Weights of a small mixture-of-experts language model, trained from scratch on English Wikipedia.
Experts: 192 GeGLU neurons an expert, 2 picks a token, a sigmoid router, a shared expert of 192 neurons.
Below are experts of layer 5 (counted from 0) of a mixture-of-experts language model. Rows are named router (the router's row for the expert), gate (a neuron's input weights, with its number), up (a neuron's input weights, with its number), down (a neuron's output weights, with its number) and show model dimensions 0-223. Each number is 500 + 50 x the weight over its row's rms, rounded and kept within 0 to 999. Numbers have three digits each.
Before each expert's rows: a language model's description of what the expert responds to. This comes from a sample of Wikipedia text that the model never trained on.

# expert 1
Description: Sports scores, result tables
router:563507519443488463422538518431602546508513463439532509461460477486484558601519558450583414507527511436474550483470514446526484480559463522459511507451417492564569495586427471551485530584471516581515545533508472467525586454446470517528470605506469506507505455564545460473527586472522497501426478390557549507530516418601573448430490467473426446510570532499478569492463497434552581559424584438533490577512490527542504427521522490517550489601487582583446435486436528502537559587422518539488467519490576440499470466482503492598428535463549413466467537422447430629589551405459527581548493549508504493508535550553472483396566451486496576420504539437514456502529512468566513424442
gate0:472528402494518546470487588506584504494487493522505442407543519446445462439512453457408539515563504523514503496515545452511569501556427428505496540550520450506530525460446387504535475502540568525540515557448442469522538470472464451465547549433434522509595457482523416492490540571552511603520474417514484503606553493495558494527512462446477422571511532539390512566519502503505484582434564366551470448544461454468347543432533533457457499639485524447446465532440563515526404550471441432476472540577500541385491472437434474551514517553474567452515518484465529487456498490494510575532525588501377518538524497462433496476526502663501453493469534434451533522538556433396519487488
up0:512483383589562479520520534442417461547468451480493488432475438517476437508441425415507515616463472587489507420552514480467553438460522458542535522462528504589482475539493441524507522467550536569544476533478463560389434466412533464465603460416386475546554452447529446485486516545476460585509469445481453542577565616466558548554528566460514550428569540525458553519533590529506504458524555413533494464562501404561506497409536494481526466559445486413505462489469551609534428505472570621488473496548584452475480442425496478452503478564482487486533491466534507433557521413442571496508515517539466545553448603490416453484545467521486421466530469468407441556461434521547548488504
down0:543490570528531471509635510466432498445486451521552502453437432467503535505473508494552483416469466422466525515360401433559473501460452522502483550512521474497450555438525476503438552471435541530460409460478485554517571546441574403605455433507529550499498547521511459519583480487432428549496551450524478505481530497512462628494553500544564483509587542385410458437414496501431507468466502546476565526441560501465534462551550499468470488560484612545494646585516536490608496504451514495440536511531408593499537511557482408489463518510452546436475572430512478415623497499462473531486541553444564431522501447543552513498528513408542474503524530405461447580459549519515447464469
gate1:554523538543533524588474588395534555576570589526521522487619511468553430479461480481504490460556476540531456482427486493503506507536577605513528466485438542436477469478503511547473466426506545406432549446415437485469560481516497565488591549377449502448521488502465407517560538503477529503549482534486485453552529459475505586486463559433450511478477426466517468405566474413517499490420549507491390516563470474482514477530599475449522552585513516516449432497476512551504473544572477480539508533547458504471578479543434366610424540460465381455452415486443377479521604454490527425549516494520529482445567492474435580389459444489525504480425524415452482454502481540538524533467
up1:433509388550498469480441484522488479533531516500555509528441429439502427531517422469556527505501506439511541489591483500378438576525517373448523484447491520435602515527558481486604510502452500590608500543519439504468502503541485475530407433437496512528532505456505518431458469465547528576554513474546557568514478525471554456561605465456470398416536527498534491526432453567405519487593562507536647505496601483523566481478465460601435529498531510499536380490525479432466531473535562469488549572486574462494474493522595564449643509562561553530569511555544620535490483452427514499433505563499455535477452491444444454514497513495552567485482446533535551540474465483589451521477
down1:517462492501499507580439487472470539490655476474539498549545553581477555425564448515483527442497363434560491551579585446462567491444555502564467524500434504446489502566489554503523616498488492518522489481440529391490495548522573563493380524463443474449497553555518514465563492527447513485501496577572511467450502571557508561610581517485555415525453488516489412473578492430507481491422426499581536505447490500466499467523511595471523524455555491527544502473515494508407557573506487479478586481526601555442475510485511529474475498531537463516550521535460583464553549568628488460476538511542415524545512416476518510489478406469611472464528416432524471553524424534462562665536
gate2:456536450477452492575452450561505472579443554515468569522436442473466450373482406596600460506474571488477472501426510502491489511577530463478505473458549369497555529478468517502417472490573400572564524555466509449540496486509492552531522589525503515607486451587486439537562499545394562526432494457487466483472469543494436501454454417479504448571507591535462422493468470574477501555516538453498474559458483552576519469544588498495625487566600473571514515525468494464486600491465493568542524471572588557510515522424561506464404625485509516543585462510400446442549497488522497505496596451610487467527546483573556475429433522456493528591535535431495509493468512529474490553481
up2:480479484522446485444475600492505516493461474489444461484578510547543471603582465502396486595610484549605541532551478444504506487458537497521504499563562527472476496465503527485572428466446579443373414505512459560456444447428519486482482471482498531465518500459497461434513502465566440505540493598549562496548475532432579492621567603538490573425462430532582498510535474490597504546499458482524528433561536445431485561501432617465411459430433490458600496530451545588464456508544552473448476493435404539560547507434459511478591339520492481526438443566553494440497504499484525485457463583455527489509503471433418475505474521571504450454454444584515451502468470476521496465573
down2:475424515498502378505509473539488464512488461441439521471451558471558514499451489444461570528446519577485469594443408544429518476610450471555536467486524554497539527504453486461540412470490520504476508490485550570516498555455479503598525578543529526525503571501396528538525482444438491430518507492464523499553531551460485466523464480531442522602498467575535438462502500603574538580485598606491444403562480562415476504475492494579512492501451498520421529475483596420513516433544595438615533525475518472606469525447385396529514511553539452538526447507558507539558471456471572456488514410513438531501598394552481453517550575425549522419514422473491387420438476488542450498481

# expert 19
Description: Election result tables
router:514503559568521432483452471436507611633502411458481473482477544529462479482565601418515457490497469491493561457450595447516466569521598498511527517423462476532489453602542445553512519538429520494553525541415472532525540433555524538481441597483431502429509473542448515420588484500518498517495459458574598450450396471481572389524571480532429423561510493561600452483469485464483565533565545522480503530470565590434480439585460473588487608556486494572492401508533467509500491465520535482428517560503485474499449420482585503525512530467539441522508506496467544503504554554465426535518554546450601447449422437615552571533456469479510586507520490497586437534492494478577470450497
gate3:414541470536577466498512508557475502497481516560502440592488533447439576611473470597469519526641468481441439486440487515460451458448462467464516522540570407520483654536593453509441411387461607385500509486481414512366476500410512513580519539430496553481463487499562487449480545542422439469526515442461509470552513549552477568454455443362528481529518424447558494507483528559479446498468487548487517442453536512501535519554446517483603470501513493580524479499559501400510502545429477607493502460527465456462535425479435454584496516542481581470456480451464458510513468482543441480529503547524564394451525529513516460484499477488535468479557493447405518421579529532452495432551
up3:472542530505546577500497443551547525472593542532584488441499491489525409455527532509436525474493544588559514516556591508463529527536584426534507461493459546568536394553529467598597513473481551546563491453413482575485507511578463465518466529551484491505509467503530598466449527555509557511365436526526499541448519458456529476473541570536498580466359567542518584468603452567524405472495526422496510388536570421471481533477477446489469450525527583590423572556507436554484548486585551493496486486521620535466454516420436516515589560586507384539489581508536515508444589593462484504524533549509452512525452483480523482552502480439469595488474483511532482520508574558415498499532
down3:526470538534474519486424475438486507536447498464567429565514496503493552436447516457451503472493520442578429479462482419465474553478619499514560512521573402509468458495548506476407613537514532476481543540516543419509489469533487631444452480494509515353548647484444441529505463384501515530513421437485546391533477452496610469594443478533533540427500383447533539569501582527372427479565542455520524559550531526498540457582439526468452571507576477503502403438573474460519509516461483501404525487463439462472582558517505547542499491454497469470491469577522507512476474432469453494430447478510579604452545508548464445554510527492538471506606496470503469490479436576510556473529
gate4:477597535555514520517516464487473557504492511566413524525464523512556496517489449541497564510561525492537536480498526437558423483606530508431438448509479504545497491432509591557499447574405603496465438530456478472524520475490360625506575520489495586545459415520478470453539480476464576472445516522471515423624485522523503476401632528585469519530449457488524600513527511510483538578439556526534466522442525532553473368382495453531384592570530512507396423452482482497535510488497468427492535569478536499550521513449633536471486495507488454535546480508487532548506535415595585477463554536465523453501390528543482598503446529511534539433548558476464554521562574525500479509543
up4:516475456494484485390488472512608553405572437484496481483473521491539532434499554595471526539516443474429567444492510480445581517516387472534494509462467556457530558400488508559483458622407515502560472431422518467571447588480517567547607570466506412456484493417405555415471466463510509464543541594526456428559523417434461482493551556536417482557503560485539433488437526454462495521555539444539459437503491490434475453516505511418419489501527558439468512538500468489474448498423472496551578491428501475549543494454506485573410459472481506465435510485572537535505480533555470518537554606578539510482452395518493551469378497501507494479455508421504651460542531528495426589476
down4:466474488458570490615577497573506498452518428424573493619445495548527488450536452527488521470453493542538597434507470542539486511470503470472511501457450564510487562578548518504506583488582424594502480483458483530396485520446488525434456451511449435499503421595520554521570437503542396557489532494553570578481477563563622543541456506503601444508534565527533508486398585471406471459571364390456579471534440450464393561566498446483390552462486518453401538469476571470474579455510485531562435506519453506478438457515505589485479433481495483452461548462462508521567534558465479545494451598455485530540537437478442530534548464489539556461537484428527510541482483465467545495531
gate5:480486495458481502493456526459423504481577544502453531423485520545565503463465541511513499563489505520427487503486584509559510465488592541448504488440557564548458358450433445416520541438458611439532582473376487583524543504370416479506478539353566490476480421492478603419504540446556560484450477606578504491423454494546473466440552525446483550472392478489534506560467460519582478520464498559620460539533476523489552522423519536510514553507568460491545472614489464520403518505465490495429554566506491570467493435500538534599524526538478456535531469471463480513431499497557408477519516520455467442469475510468566453528398546547558541475561525503593486549446441400543502535537
up5:527487489528535550449601499555538510379562508534555530539528489532377487450479462462531459376441580450575527522407375470471528426444486430525456564566530449539519531478510456565384494481624477504600548456545525550562463406536566510511500515610489489521588522492470424586387453463556472509526510473587513560467598480540510496421410506463553544462516545503497470448518455532446564504395544511431491484515566507480523416562516435459515484511491512487458565623482506475509591557448464536505436441496506459453537523459475559539446588485469590492532554512405490528509558531512522561487481557557517461533553489482485513443561479427452495520494519448547496509557581532447496455566
down5:520525450520392485503486517492500511633470497497563524569459576506533506409481467586468421553460453429446501475484404531420495516456454482543516509483467506519430485408542490479470444535490590512503504448469443492464422544501521454543494558494465441471559536451580478503552539547519554515492414425475483482488671545448467512494476460487492539580524513474527437546548462555591506449477594466585540507498607460576566539559504581475569471468521481493513536576472436480573597526461506542536536547451565571397464538539552604514489467457532547449442470451534504470440586429440497503512471496569545546638456446429598480531501532481565584485566448441451506471503543606495429498456

# expert 14
Description: Sports career records
router:572535481440452510464459528365560573532568478467559503561495467401537511488508479508562409441413525423572491504469620453556415505467406459434516525507481453476484481559436436560475512457456471519517478521464472478509561578510487577576437568412451480444495499514563522499447531469479535592437494553575562519488514480560515425484497492491438422576552464511574495525477510441497567591419564467529448529548542498511494489560439615536522502568533644497511436517551525485435508456555461458466506520572472460505449455573443512546479483528566419539517529567519521605518516502505549478530506482553535511426498403536520563456542443482541518354573480554556470542438578463589487523423
gate1:474484525455484518560485533564444465415503455498472544352391531428422517435483476494457515535436490420496585434533568518529576496582440558534450472458591510478413452516538375475531536569606405558506387455537520459466538533512445552510408513597427418487422531579488458494516389518481524513456513545512499558403504491469583529358451525545576432469570562529538546545586481511445469566454518511473523519510553442537488454527494504490454499448411507468501468446462515551478558490460381550467448468540466528518555450489599557467498507461507472534422542519457471574509549489417479514493526509587542447477540484502413525501531538446491555470575429495500524519505450493444496489433
up1:469491552478476548423552604505593505529527478511543389553559578475500494559465466538564508497532494456474485558496469380491545527447466515451444552508483540499600393459463556484474446359517492530549534528500495558561482447520575529421504523524493461458529510550471396527482532466483376381411406461571512602469351460536496474488429403537502445498493461515513570408449429501505541509471528555495411511507534555541528480613530509538476494445524505534418556562476528484527456494493544493571430481528447441478590503560372475495453466503514374478501487550482542544469461546436555541507459481421438491552512518528431451526448543596502503478500570526486490551521466522492544553583
down1:524453428476512489459468362455505460578509586525447606555408435468564547531552437536507491516550460462518564402496460543460507385496502521535550456551401389532461499496570465411405508456498575432503430506489577447447475501555560481553454430516509519504361483430379489528526535535494546483462547414528458510595502571497436583448578606524536565533529462556520497523515524451481474461491525475518456419532436505476493454489419538442489452408482576528503555502488473451413428460495520489513433459411486470515448469484540493504474487496482545402536504544530527498608538474545495480507536506503520438440516432445537558549446560544447475605517462459544442484509536504414511465399
gate2:443428521550502565396467477428433543532515501553438445492492422569478558622480548577469498487656550475541527519571597514551462576541506556562519469486534487445497439478495487583574513448526483459481465411418482496478483475558538549524479555435595636528460503530467531447469552533537490511523533511491500561532569487477529475518497474523445578486361534470477610499513497420536491493478490599542569518497426495531522506410508463535397495613481543447506440568514456468548424497463452575396580595569569464433522448522552538485472533577578534542493481486559443529426542481494485435494527542580421555426493522510519496443467473457584480527506413486552506537512460509523533551490
up2:491517472505572552420492422460392472430504443480588572460556542535470433523519439549495478479560517534403457486532573648518514442518521561562487457510470463589483493481511577547463546506496523492579544477620570470436555380453469450490452496520489498424519443543490484492497492470561494600546541526518541465521499532565551544572495526378497469486537628510505493494562565456543514430453504522535536412512565536520501490560545535323539421433494501440551519528513501539567491529549508529537448403504460530516506450538541543481513445458400523492464525403427552484485454536568476524492468422520506564473452594549442482436539486559498537562543489527545432460548445522625550531552
down2:519542517435438522585498492449519524479445610556485500440517563583504510492445518617444487490535574643494561493521496544498456511500483509500490529527497497478582517434416531383512421507500522518578461524418467493522534556480525441487435480583586527492488517469614546577550462602478531462468509440495523476561440457428414444486450535569482511584511536588540386509524483453440513504494505496516485482485439536466412523572476520485571488468562499545559519484418474483536348503427458505581469499579510522559415510452576471576508490499567571522521463502577396590550524585503466459535524548426478485478351516492449582550550477439467516513509597538499456465541485485456514435480
gate3:469509519463566547468470465545564463579498572489607584485439602575470523552547494525492413452482480489440519509464540492409444583562420623515430464506536489479520378488519455471488529452506389480492533558559428486580447525489534450531463464474479406496445525412516528512466530553469546438487616558489480413551498519552469502605533540397498497562480496449477534458549579497410482417471486607504522438480471545470494512474485547495559509407489528477418542383506456453489545634535456556500535521568548523430495576497490488533542491453460519534558462472522452556451519508476501479576437541527494428524510464597527597479498470452573507563440425451501452574472481458566499579434
up3:522530419482471418514454553529562490458477427492496486475502450571501460567658486533608447433492496508480455569545502529536430510489472442473486527576515486428530547521514535594433434541457412592533550587558488443530503439594508531452495486530490432481560567494543520480505491582524409525463419546431440539543474449452572435520545479438465485497559504528544540558470404447499555536411492415471465570586553564484453544562477427415501472552455429534462468515451449500433444485535466441408479584490518383463487478449497401515539501536441471566416487540522569518450509532474493533525495465414474526472524568435483431585464601517528536426414438494529546548533561473574513473462
down3:577506432545522562597454494496418388532431541391543505534454506438419504451497449531433541483551461518522510446544538548477570534535350507511472474532524516480424601583484423557576521427503515400496496556561487549484503591494459550449472506485406548502564517500445462503526493447547499466481525444512553488495421640528523535527419483488555476449459454500481465432576431604472493563514484552443486513567412509527508489418521559537516415449493532545477401476579497472463515433516484430486506450484473521550499483556461540525552497544510598568540592510515564551505576505490514488574534619420536578631486466450605503470494487496501557466462519425540508534499524434540474555472